From a checkpoint of a small mixture-of-experts model trained on Wikipedia.
Training: a variant of Muon for the experts, 308M tokens, 9406 steps.
Below are experts of layer 5 (counted from 0) of a mixture-of-experts language model. Rows are named router (the router's row for the expert), gate (a neuron's input weights, with its number), up (a neuron's input weights, with its number), down (a neuron's output weights, with its number) and show model dimensions 0-255. Each number is 500 + 50 x the weight over its row's rms, rounded and kept within 0 to 999. Numbers have three digits each.
Before each expert's rows: a language model's description of what the expert responds to. This comes from a sample of Wikipedia text that the model never trained on.

# expert 19
What it handles: Section headings, table markup. Wiki section headers and list markup: ==, See also, Climate data, Career, table separator rows, Votes, Nominated, and line breaks.
router:610473564491526576475559517438515497404565445506486588526516551505571431555548490560562440517541528482424452489534458432563522455467518429569580515611606458555547531472532566463398442490397484482466595480504426523509452410475488513462445480554499534484421527454426418523592485528449515580529429508459533531590550453449502583442482466418456491454421461510540487498527543510430442497644542477564504526529498508494462534434445428492545531522548556450442472510535598446556436479469443442547423581551473551426439475554421505515511514484461510494501472435490542490498476556422581543573583532479468553493600474534526431480558536508457436493471501511511592550459480492502441389441457511532466470435504456437456539476509516519546483519522428503485646583528511477516545533489558
gate0:496528453485452507474482429496520475458491459524500526448551499537570572517500509522499499520547496521489481472560456454586487469514566575501490492543514520521546576570547531449451456497566614507441515529454527485397549545641513547522576520567533435530488480565410561548567521453481451562455415560523450523501521560546513475554497515590386545566510569502536485555484583546569500581478562473550509477436526570529515472461478508552508472541490538467466421493427418518557515481499503542563521463490481597468419410526573434414525509556516514571492564509587496514530548569526535412486448493449511474584478483528502550421513516430433394474496446583620453494500607389570581625516557452436459475453516483456450495469451464469509487574543532637394614545494466505544514540494541
up0:520561441534524543389483508500485517502483488513509529427447490514517475447553494571478494507525481487490514575472430590567452529387554587466394570474558494408457551571415503459516577485481470526457480573491513528527516526454459541501563517415478593596531437499603465572505526457510565522466465463592440576560532499540435540436515564390411434445480536513473471490553537460577489530612440414461478470504477509438550473448540392459440488449528513524491435514443502582508429499622439496479502474465459533574531522416529552475542519540508572440491474502507512500381461456531453475432582376448489507472384523499461432548563512485449533451515610530447444505503476411460509487537467438457623521512546480543522536554491533512500486517564549501532485492492437584577435491480608
down0:547552496483462565484485497498475579530463485468555557504477526436479575518476490560583382486536502448482460600558504515413442490452504515493362474463466470435549516597470455495500557563536480589486428484485586546465484509416476554450583580504562539464532508401543504617506512501500474584452508459428465536481449582424519545483524481443473476439511487526467496533463506516532472485556604440422504559551541432557578503507517614539405513528576459472508491388487476476425446576510439500476460557451426496497498542498541494483450418449443426524425501516451497489526397513468504571419526498473478423582521502482436446558487423570483516420602636471457482519457493492575522493531537439519425566380542458472478524487521497471516578520556437399457481593495466466503493510487390

# expert 7
What it handles: Determiners, conjunctions, digits. Quantity words like other, these, such, certain, different, plus list-joining and, digits in numbers, and raw bytes of non-Latin script.
router:510462451548467535521555481440472529582418534466444503419553600520414572498474509460441422467519476416481571549439485482466502545500533557548438507424431454462458513536498526445527488480440542486542531491496471505550536502535588515485488469469534507519517546441464467568449540445502450455422538466474490453593496532549470485574532536493425593458467472414476461531492403416563534540589468472537425506429539487460483520606460566378470470508524477450554436554475489407613471559443586472471426472563493475502555556577515530524572519589410492512465553555608497505574549523574567472450487575546574550506543532511449432461569592508419566564455435510400578516499424594500468485412501498482601567568417467471471486404493506509509475443501484549462449585467460442454512510509517
gate4:477443512445508468525527509431579555502493472554473522394525497410533607543548464476521545520545474462505442469434530455533501495517486459496485570434545488469525557662492431486552544497504618502477557494540419418470442595542539544474535559513470517429535407539583538463474508510542493529527501500558502516557476609521466510442562462483601411465550535558480541542484574481494452462551489574477461465488452555551453514641471546442569455503496490548487480480573493510431502458531496539452541438534526528552468437543534504448471451410483536505634446484532567449469365447508504444484538549481528438468598547541489584416490442512545484431481531460534577464510507482600604428530574488469423396527475524534561525397479469470553514514455411467536375524538453515417526483506543
up4:428557437540426505482512545408490480465504551576469518487486552474540477575493529520465444582498539549586509426443538463488481503455452534590423542582442486407418544447446616537432468547492457495622459454502533498560516484515449480502448574496578398468438581436498498539424437529488506554488483556507503513582463506435477546507504501592462411483485451427474431596556471522491439515457504493465464497577510414499402500504449421476420471507499476516601545488545484509486568435596561497475483495504495475422584536385582541530539464494450431525481477547544475480531501489483466488479432507507505521467445451496546469593492571455488517455631501458428590485461503399538547603414456561609608510534550514500517506488386487420511452520503461461515484516573435431469498439534548
down4:497526575469506390485478467606460513519507517470509466466488564522510465497493535439410506468570531369569435570484498525518571419488467485519615459427483444509424579549402533522551404536500532565522533467476411508470427474557517516455491393454563431416415575497586486440532489470499530454432478512444426506532553469507562479534436521592364562532620598517555485564433591466574541469496488493593499449511530424507535546547521422474438480497477495533480575502441497518510466510586521537568447531550541540514559500509502519458570483509473458467425394483542459490537513473547410440509538420514502489424448495472490475546543530477539501486525501527477464410381461538433482457567506499521560454530462468543541396548525417615590512487521535499516538410494561450475513465497551

# expert 28
What it handles: Digits in years. Single digits inside years and numbers, especially the third digit of dates like 2013, 1950, 1989.
router:450416543571427455517596503415424493511518603542479542559569564477520515464532519498480541463545508487548556459441538398469516484495611521445463516488500463483510453540532492423474499544507490518496536532485482479575476507442483573541444522433533607495427470477575418607400517513535506495466480475440532555519591560576410525609541527452398514515533431429467506516507501435498455410519456558482537491516493494486555500444455556405425447476520503459467539523463563414573507455554518512581525412550429502426540594554469538521426542521457492507576547560494456525566529553443502446467433441548548530485511466526468488542428565519390554481503561432418513438539448463511529510488567592529425420473475579498555493476501484540568466394482533474480487416473602534461611611492552
gate8:484470407553505502535398400527538470451475551524505465475503342455431523656519519493506430390517444553518527486462478479499526480422463477507491496495449596510562496503509482473481581555474533552493455479521567383463463487571564485506584436422462467424478402491422525577541514520495574551599506562463445490533504500459563528488554451490450422501551470584468448483545535560519538505409506591499532455607477571425437511570566492470529504469548492508487412487461527516558591466511495486553568654477479566458467548528538503508537507524406488501500550443397490522509424579543482538546488504484488454539517592423489489533480536658508571538511501559536442451535571560530434550455527518509551560495472567518462503425564506518504397547504470499493475543460466539486517427434542
up8:483470531556530487476506580518626540602495622451530503562494579508501428479443548477499511460457556468578567481399503560512547564474436469488536450500498468526478483454534502481474473459565428436536453601540537524436507617488597509461523460468557510401465534470494503536501522551614544482548413526481517437545518473526483473533439536470483457501459454433459494446584554523500475415615457427502504427441507516504505437477432542490486524467561546464427547530438446521515403403427498478577574479446515533520499459456504521470571343524546531474501447592497573489465543516440496451546471495554479442530473482461534490551485402378493441434459473543521356403531477510439484613510565483499483543419470503455550530487509495498479616510577510513430466460441485577550459534485443
down8:503518522476476510481482503429514536484416427465507595530437537484438542454471478498490569480439423486503557521478490556463608493569581500475456537413505549591461434454540471468499513537626624516484501477521508486578448554449506511489604519504460503456568543510456575561387478421562450528515508502529486435465513576432500483557548463555535484532437496479469500461533490518541522443523537577502494424560495610489540518587594472498512385484483433601522528559517501537519523564517434460481482428563473469491570510479383499415503389457555483438461497497507502512526515545520491483447467576603526546421463479464406515624495617564501554427485469571453633423529502472601542588545526435508469576486521571571516513526512456493531518497583477467578489526410551486499475420512470